config = dict(
    num_hidden_layers=8,
    hidden_size=224,
    n_experts=16,
    experts_per_token=4,
    d_expert=128,
    d_shared_expert=0,
    hidden_act='relu',
    moe_layers=[0, 1, 2, 3, 4, 5, 6, 7],
    router_score='softmax',
    normalize_top_k=False,
    routed_scale=2.0,
    balance_loss=0.00966,
    balance_bias=False,
    init_std_router=0.0283,
    lr_router=0.00132,
    vocab_size=2048,
    norm='rmsnorm',
    norm_eps=1e-05,
    tie_word_embeddings=True,
    optimizer='adamw',
    learning_rate=0.00259,
    beta1=0.95,
    beta2=0.95,
    max_grad_norm=2.0,
    batch_tokens=[131072, 262144, 524288, 1048576],
    max_seq_len=2048,
    train_tokens=884100000,
    max_steps=1886,
    dataset='wikipedia_en',
)
Below are experts of layer 3 (counted from 0) of a mixture-of-experts language model. Rows are named up (a neuron's input weights, with its number), down (a neuron's output weights, with its number) and show model dimensions 0-223. Each number is 500 + 40 x the weight over its row's rms, rounded and kept within 0 to 999. Numbers have three digits each.
Before each expert's rows: "mostly gets" lists some tokens that are sent to it at least half of the time. This comes from a sample of Wikipedia text that the model never trained on.

# expert 10
mostly gets: " Ma", " Ro", " New", " Ra", " John", " Ka"
up0:530522470511458547518492487487542493481491516497538492583549513487466478527525449451508507500489481507574523441557483548538435472512538487497492472514524522483457403504498520480471447494544554546546531512499446504530466459434539512545452474433453502521420521494518482487511455455546538531523463473442515591520487514475498524516408441507491390557523502476567540472558449490583462568510499483533431469582542475424467515426528492483504499451509450542491478469459482519539488503400538459491470544595561559524450530492509440518479466497456482570494469479546529423486498503494541469527477463572424481505488435517460447459508451490489447409480507543564505545399486513518519509546
down0:503497542497463518489467483484523565459525500501518437559484507461526562485450474496513427481512512541495517518540503470517518505489519454417556531461482486409434499457586523444463564536498460458500516520536473537462492517558507463552522596444494492527520498507512477467529558454536558522505495459521480508487516504475546537397474476487554525469508600503513505490557487531478512447454518516510502565457551592410547507465584487477481546493510581481451541493523556459502557492517476468498537471450507452499463482419594603504527550531449477509475545511485493532525453472544527611584489498478519442473556508540489396481502430478481460470520512465506556581487532504503429529509
up1:524485485409513508460526487531576555466478490501577496485544468491523423526465563494581437553487529438528515510552508499501510449493545567512473496495500503448494492503522561476473493514522490500592517494388491452519533429424528522504517431538484548524500449471449540539555482534494478494506587513537535469401528543538563539498511543444451599547530538503490454512499446540462395479464468437527502499516532552486470483472459495464479496508479464561511578493513500582484481541493469452453530542454516539478484464478486417524517506476500451459475463570421503507479447483574480485444481486481475431450493516504497474454526629516492492501571486480484507467530435540464517537537
down1:425478453492479492484470480602545581524516445532512504552495540491549450532534466499511449512554515450492546489524499460461563483514499533538501483534501516519552511515524532553460439467490478435529467455494535566445580550448510489497492447495492484473482482420474454547462529612430513504527585494460515528523524534521495454503550505512473534451499506510415501487518466495395597519449523541535474538513467511522463440448531522477481425526471480505439426575447493497581485488464482531537479459420519536507501519454542516571488525494456459493526461492439504520545551462519485509484492437515540506555465512571475481496527496508471341460538449457489440501520483543474536498559
up2:557419463435475474494462457538494502524538517583454501537587562497509528510469520520539503482499440496481506487494485434511455520618503429512454537507431476521475471538546521528518542522576526518569538447493545477527564440459568506419508484498537469491479456490541510493471487573412458489528431554531535477490526511544484436482498557452487536559501522446539478522539510567534492539482580532487562540465464503482468550492525554484488496528418417501455540536472497500440504475569510572511446536480491501433520476488481474494470500458534546478524424550482537566525487553541482519553511503578441454534465449476505486469450450531470425484463451541545422554477454466515468508531
down2:490513491517508458479505565567532469551516502505509496521511543501498523410491498515464542463465468516439591495586582499426520481533481481493474525506504475380507476525546439526483516526529464508518428499538481447517612539495479530471528512522466429519505545537511545445497593525389516597554520484535597517511492519502510490492521523474525548526518559439505515497546472516510513507494532499486460552502460478466522535483477504509484490542481512537528475522490470502480469584527523527429541578536489495448521424466501433536513455479509443477522457522500500426478561500480535532466476533485469493473500477563535429544454385505481504425429424495459477494569405492470443433529
up3:596569471482479509541510535530545488488430519551398515419512490503538438493552537513544459538532488536513540449495511507492524469543522530544486519530488504558538545469515558514530445567550471537477456468488554469486516517502482493523466509492479502487515501431481484484509450544532460490497590476439513447565455423485449448488486575505522495566542526477467529531435476489536462503503553450471477495529561483552501517543527505494535499537463493596512474545474493493576510470479422438509490542554471502422447457485525460566494507485500487482461555454469394557610499464563531557534518507456522456480472490476590496511532516438534489473576432547449446526590503442470501485538
down3:507429473564492510509497497516535555525490501418518510557429469418550556486514467529523460499540446499463533511459457471448440511489527539475566528518603561429476546502510519495432495511471565489542479475542477479444407515493460560517506458450457522475510567477508421461520501498400490549559514489556432473567410523492469496488469561430428423546491539455439541524498461459504539492457452469512561517516560513440527504500511479487473497558505483555492515523428509531519453503558512520495558510500518418497535532452508463473449563521533474509529570465515523502514522436485485473529442457503561529543478537440510481462472519448481503559465480423481520449539486471476562461568
up4:576584519433446442520545506505566496537482482496421514530505463483482487496448538390519546525586535516535496559453539478553590507502545520518498517466495477506544494442562480453494604535513495460525547536469469523556500499518431523519459464484422515529450473511526502538534532517502553518508433527463582559521527510522512493529513555471466578538475506512483455442511553511601488484544488486526538431498495449464485505475441555466489494501531495468458523520485524502423495531489496427523501510429526541487552471545433520437448516528487509494511517540491559501506500546468465553408477431578540542408494413472577499528505529501526498513458502484536457508559469443449509490565
down4:441491485454555487530598482484508441426497519444492519481486480531589479461405541504527424534454545478513518414533495470492472498561509522514498423534505510509502525606445483460508536505501496464492463556490488549502528476472483447480527473553520438433487471524473476450525499542469463511501490461548533588532535450466491473474494490472476517499457505510516502369468529532456473467516453534446545450487517463591481552552569427494458472489407564488537481529563448509526480496440519495484503518456465487477524564418468495443496507522487563476505543437524517508466464507450457557560394538509490456494491491521511484479558513437465466508508478499403580562531509518505502479443
up5:497534481487548487498506562519523522522531507555510496536560517465513470424481560586530437514513492468516543490463424442538495504487510477510536496453487522488504533540540511552471499490444436471558539462476511501547481499463485535444493545479554578498492515518512483462522522567491524455551545517453468525489477508488380563587528519486464581651479520417539519475478557547494507554481496408455539451509495486508494487531432493482586489473445535550529593518439437480504475505470448468531432531550486488522512542560489504497463483478408511534464467538510526473542464512556513495505473475505588500548472455446440545507513528447493512499417463486519501495527401479543548495441
down5:484485480528567479558443500594565470478477539484516478470442516507520471476490538485479498496511474482526452554482546470540433471496477537527510503537512442504551529463400487518477461481520519539491525510503602539483517548425497510522495489565476523511522486532495525579523564489516506462533450510499508497540504543521474496439464491510433476541589492521506480477507575508507423471470525460496532557454493421501493511501490459534502489444474535589446490497529522540501500494470455588484436522524454527580487455447459471603526514489568491518514498564556486551549466454498486649536490577507463494535513462429531438489504401460502488502485477504466492446588452502600493552446
up6:506512426567459409476447571527550536509487500538528494407443461521521513567516461443503558500484479478513494513545463512497456487542489473525493416432586480462467453523578478458495468505527503470471502371431508491572465593487509488493470485418430501589432436501520543520493494535455464534415454494524522517519506517571460419511538496516449520507541530556429546500456506495528471482532509469487505554480444477446460492486487521452499430469466507525467527566492544467489528529494510433517438561486496497456461488467522451451495480517577531532471493532452456441427459509524534528520457479502560516516547514476536448529591476427512509500448458498508492508459466510498565481508
down6:507573460514502540512557491475486483543523502512454484495480465470502486433425512510452505417473502451424487468466510546569514509502453462489517460507541501543510519500497495483549526497514506471491418455393480455481506486557485499522533513550554511480499542522536479546493499500473464590430502507561477436456521486515505453501534493495507482487544455492499631454447488480550448528502455506469567420530486444555471595530518503563483499504377450528553475496515444442471498448527494507450502465537499512518495430510522431536536489551496528471499473440457436543453488529478424616491522489565454519454479520520488507497500552421535531452441476505421487548541414542490483433469
up7:475484498414456497505486499528546499522525519450409561542556575495556486452496532486481467465508519537478506507572498569507525533495556482584593541500521516483526529561495532540526474516518487580525487488526451471530528506425500485425483501487500503547492500477470566488580416568457512501410541490486470496548490536505495491575493502402447460570536512502510546491474547508533487472555562528482564473532555489532476486518487442441436476514474392511486565515538477476520413474496454466473530444558488518467547494528524503525495509495502481508482437454493469471460501508478500501384423515463510516468599487413538509553446514477555436430506534465508530531492473477477567448530
down7:502426549534471521547517517501442555494510529472474509535512473433496545482471490441510475538459487539508512543515519509536505507552444452549594487540541508496433539467493550518521532497442546510512439463533501469475498493529510569445399486544500501473475539496518454478500384511453477475471508466493547527534456495519457424521520545506489492472473440491438469516468506499466530422516550587437521466478398463482540590534582491496500541510522496507510471527399472418483518521584471462513495589445483387413472561423478512459485522524511482508456516484533536550480482463481468475506557502514544489544533480465528508513498519454578575498516510464417466460489461529546569528510
up8:491501507468440538483485479516456500521562555555444463428517525563481499529537396562531528450512534508553517479533479502533552497511447483467498506509423474490521472473533510543527444525493476546466529494501538480509567486433465437492456521535421529489463473484503540466518420495513502503495540525538502451588523460496531534477515426509514493455379490513526631481432443444490507566567510538523583499520503483522454486508417499577523518513489506522502484465452495530484471525451489468464495515477545553466421461561519439519525557510502550453540557533521467498532549495538454509483421459534509526555469526421513535488585552470575538449480481527484509539386492521502455457515
down8:500538502453514457451541525507447513526526545508473460547513541555491457513507501521478412523464491464517462481457517521510524548545528474515498508527438484511485485462427503524575503378451493415492420462501434545561509411486486455471492507482497520534518489557468426524456580566515489454542516468523496565448498504536517472499465470511510429524407422579488464497540532504473586466513493493467409486486482477482471458512505439507543443513428461500456478543547474550478550515508543628477550527558373576517442471494500503506532526476475484516489451527531435530562509494478457606505491494507510507473487521496534501486561462455491467526438518489493509540498554520494554541533
up9:451562526428531439449586499361517438489551482481505536604506521526383456486540460540490518529486522531512504451511484514501516412498519523479470489508480521567506495533494474513444575482623467524536526572478459504512518557489576544529555509528529541491516529426490485420545502507459460479425515482445518501488548487552445493521476566525518529497452529456478514477484511464515511515506487589471491504529520506548465476503591509562452510524530483481507534492481540503422441519507552522532427473493553455493512500482550540460500533452479591524495424484441521514488457472461436439466517458509490533516423562481484557515515480498435491497526451513490545483459505475523505415497
down9:438498487495589479471497463486542485513505545405551508502509502480505489465505597493551529511471581459439548532402449556505489477502480508436531467517493461453426507531428488470538542507546506453535436526448484471468484434431529368543474562463511491490455453543513441486477553485511487530556505514517510557524466477613480482467454443454472520480442513521540529502503495498441458543532515507499473529439534541513518489568462538468533476521451494460438498553522541497455532499512501506514550548530496503552509481413508441519488574492501481493496533467425508601445541550488506504547487537470455543537535562541554485501458455503467499476447510499398522472463445497518436559528
up10:475503517526454493500464537543477479508440487486426458558543449526455496429532497490487472465525438460537556465493567495512536473598524545525559490495500440574522488483512498580501487581541483520464533571491482425531499509427489479440451555536481503622472486469527577405479508484511553534546524530499516492578487457498558492541463507463444530483473481552507580486491516498521486514552453485551482453477472472509475549569509517530513516460519536528467511468494472536510538499509465460423501467484497504469494490513443499511442547591538445480404492470587535509474470606523435501500445459520541439507547470449514528465542582524547544494477517568536512496472561546518479524426
down10:513449564488566459563525482520437509426472500439592482547443544551468487470570473463488498465451518429483440569471481411522557493521573524500555539499527474439543509468510471533554453577570503446428467483444566556471489441533553470479528511457480490470457585480530393494524496477499490467464506515468535499596517496519483547505452462465478434466471477486576560497551570497562470466500458508466459518502464497478533504493508513559461493550486545480441476500494514438495513501509501500584485485424558529474524511478464464489497524572484512502496481465549515472492516469504528540474484457488560479473437525478485527505409518438506498491490552460567459455429579520565485543521
up11:485520527502519527465532487476499499522495543577492514526527487483508505464450516491528390435492453454594485462566536505512524525518475526574494482556511456548528526529564497526490510483549468515418521534504546494603442484517574538444430509475512451531474477513439501495473466502543517441454600391481532544475522530496493509566500459512483448503512594502494509472476468533499516437526514463498472425535445522435503490515553472514512513486426532508437484521478528490537527514493452568481489581446498502559495519558432520564474437527555434547436506510499444529509471464578584528424473487491503544503536442498438535517527494483518460613445430506464497526537466476504551510474
down11:485526504513505468501488459454435521521471535498460482535476490500493442532473493483512516571465455445549523480441528481550523524514513462491516532509499485554470520491485508476497532415537579449473519487500478472482543515481493478495466501483510480485560539535465494552526509590497520517565498466525533521486486475542470518533508495509466487454565554562518535508535550427465589535502402501429534408505488483454484500513471510442466531464434455454492491505465503438453482532393519671467439548486484525542511577477453424497541544538507448525534446445464496579528491527516443525559558534554464530444413475496465565474542535449484540530461481555459505481508500547547532566583
up12:502524482438446450480512554460537466440533478497426432511543475542505505495528466503489539526526504520500509525515506409518571592529500473486491504465502463460510576516431511548499484483504543533490490534481479469547451499508554465526542506567477476475453519501493545447525535544537488443518513536460484577431498403508480502490471502509396522446493493460489495492472501464553551533525543555517588508582423504548483500489484423490507531522435531554459491476594540497468540519475497427460439534490559500532517554516469481389497505461533487481498570596467432517463442547518437451535469542502462456430461459480522531521489585465501501495504487443500505473556413534487548563553
down12:467462496498485487462570487488552563462537425469604499472473501476496489499492420510516429487504499516526502504480441517551460433423490534418494480455481503457481567560468440512523495547458512473413508549494550505484491556513523480521544571492393459546444476490481397482453544509470543490541502529462430523489505556467519513458517454475508536491507498471510513531550526453444439494449538532580520543436532469459497526549464494483576480489457562505486472536493488485543553473518516501418536458521468459506543509448506541475494575495543509501558479511454438518487548418439500580538458497489467459510496536511599498503463472560478549439426465547572512490566476483532566514477
up13:491577479489500519523530495518503580519505490514426478561544477494571450542507433496505542508473504596532486449429545477534529538684478519537538497484494475500493472525513522462486531536510492591537494487494518501605507439486445491521463496539483527486442508448535452446434494474497459498498417503501552501560487451488514538514471479450545534491409457488534569560521468526494463512521508568505577476560505451481509528469508591538493494534508404611508498522523517559491494506507536455474501476492518465506502606486482529538508451469575447496507431541535459485554503532531492518473485548551552492531522530544524558430557562441531512518462495493502464531498497503457513517527
down13:487523490410477520513516495504522522511417504559523495565546522509466422501573465486487436420467523531393487529471486445433500458491461581505591477498541398512542500515501492546483507477475520451500470486559498462476507510549505492534422520442400532535506443457508478509555533514414522544555477500520544515543444516472519501494440535491496561410506478461497485485505507516515451445440470461558463490520510449515474508482436543543455477566534533495473503635452583451517443505555459475520548457476538504503517489461492422528535482516560478519557515554515471527505524456524496507477503526531539477504512429528545471511503537490473523518523513552461447507515411465451468515403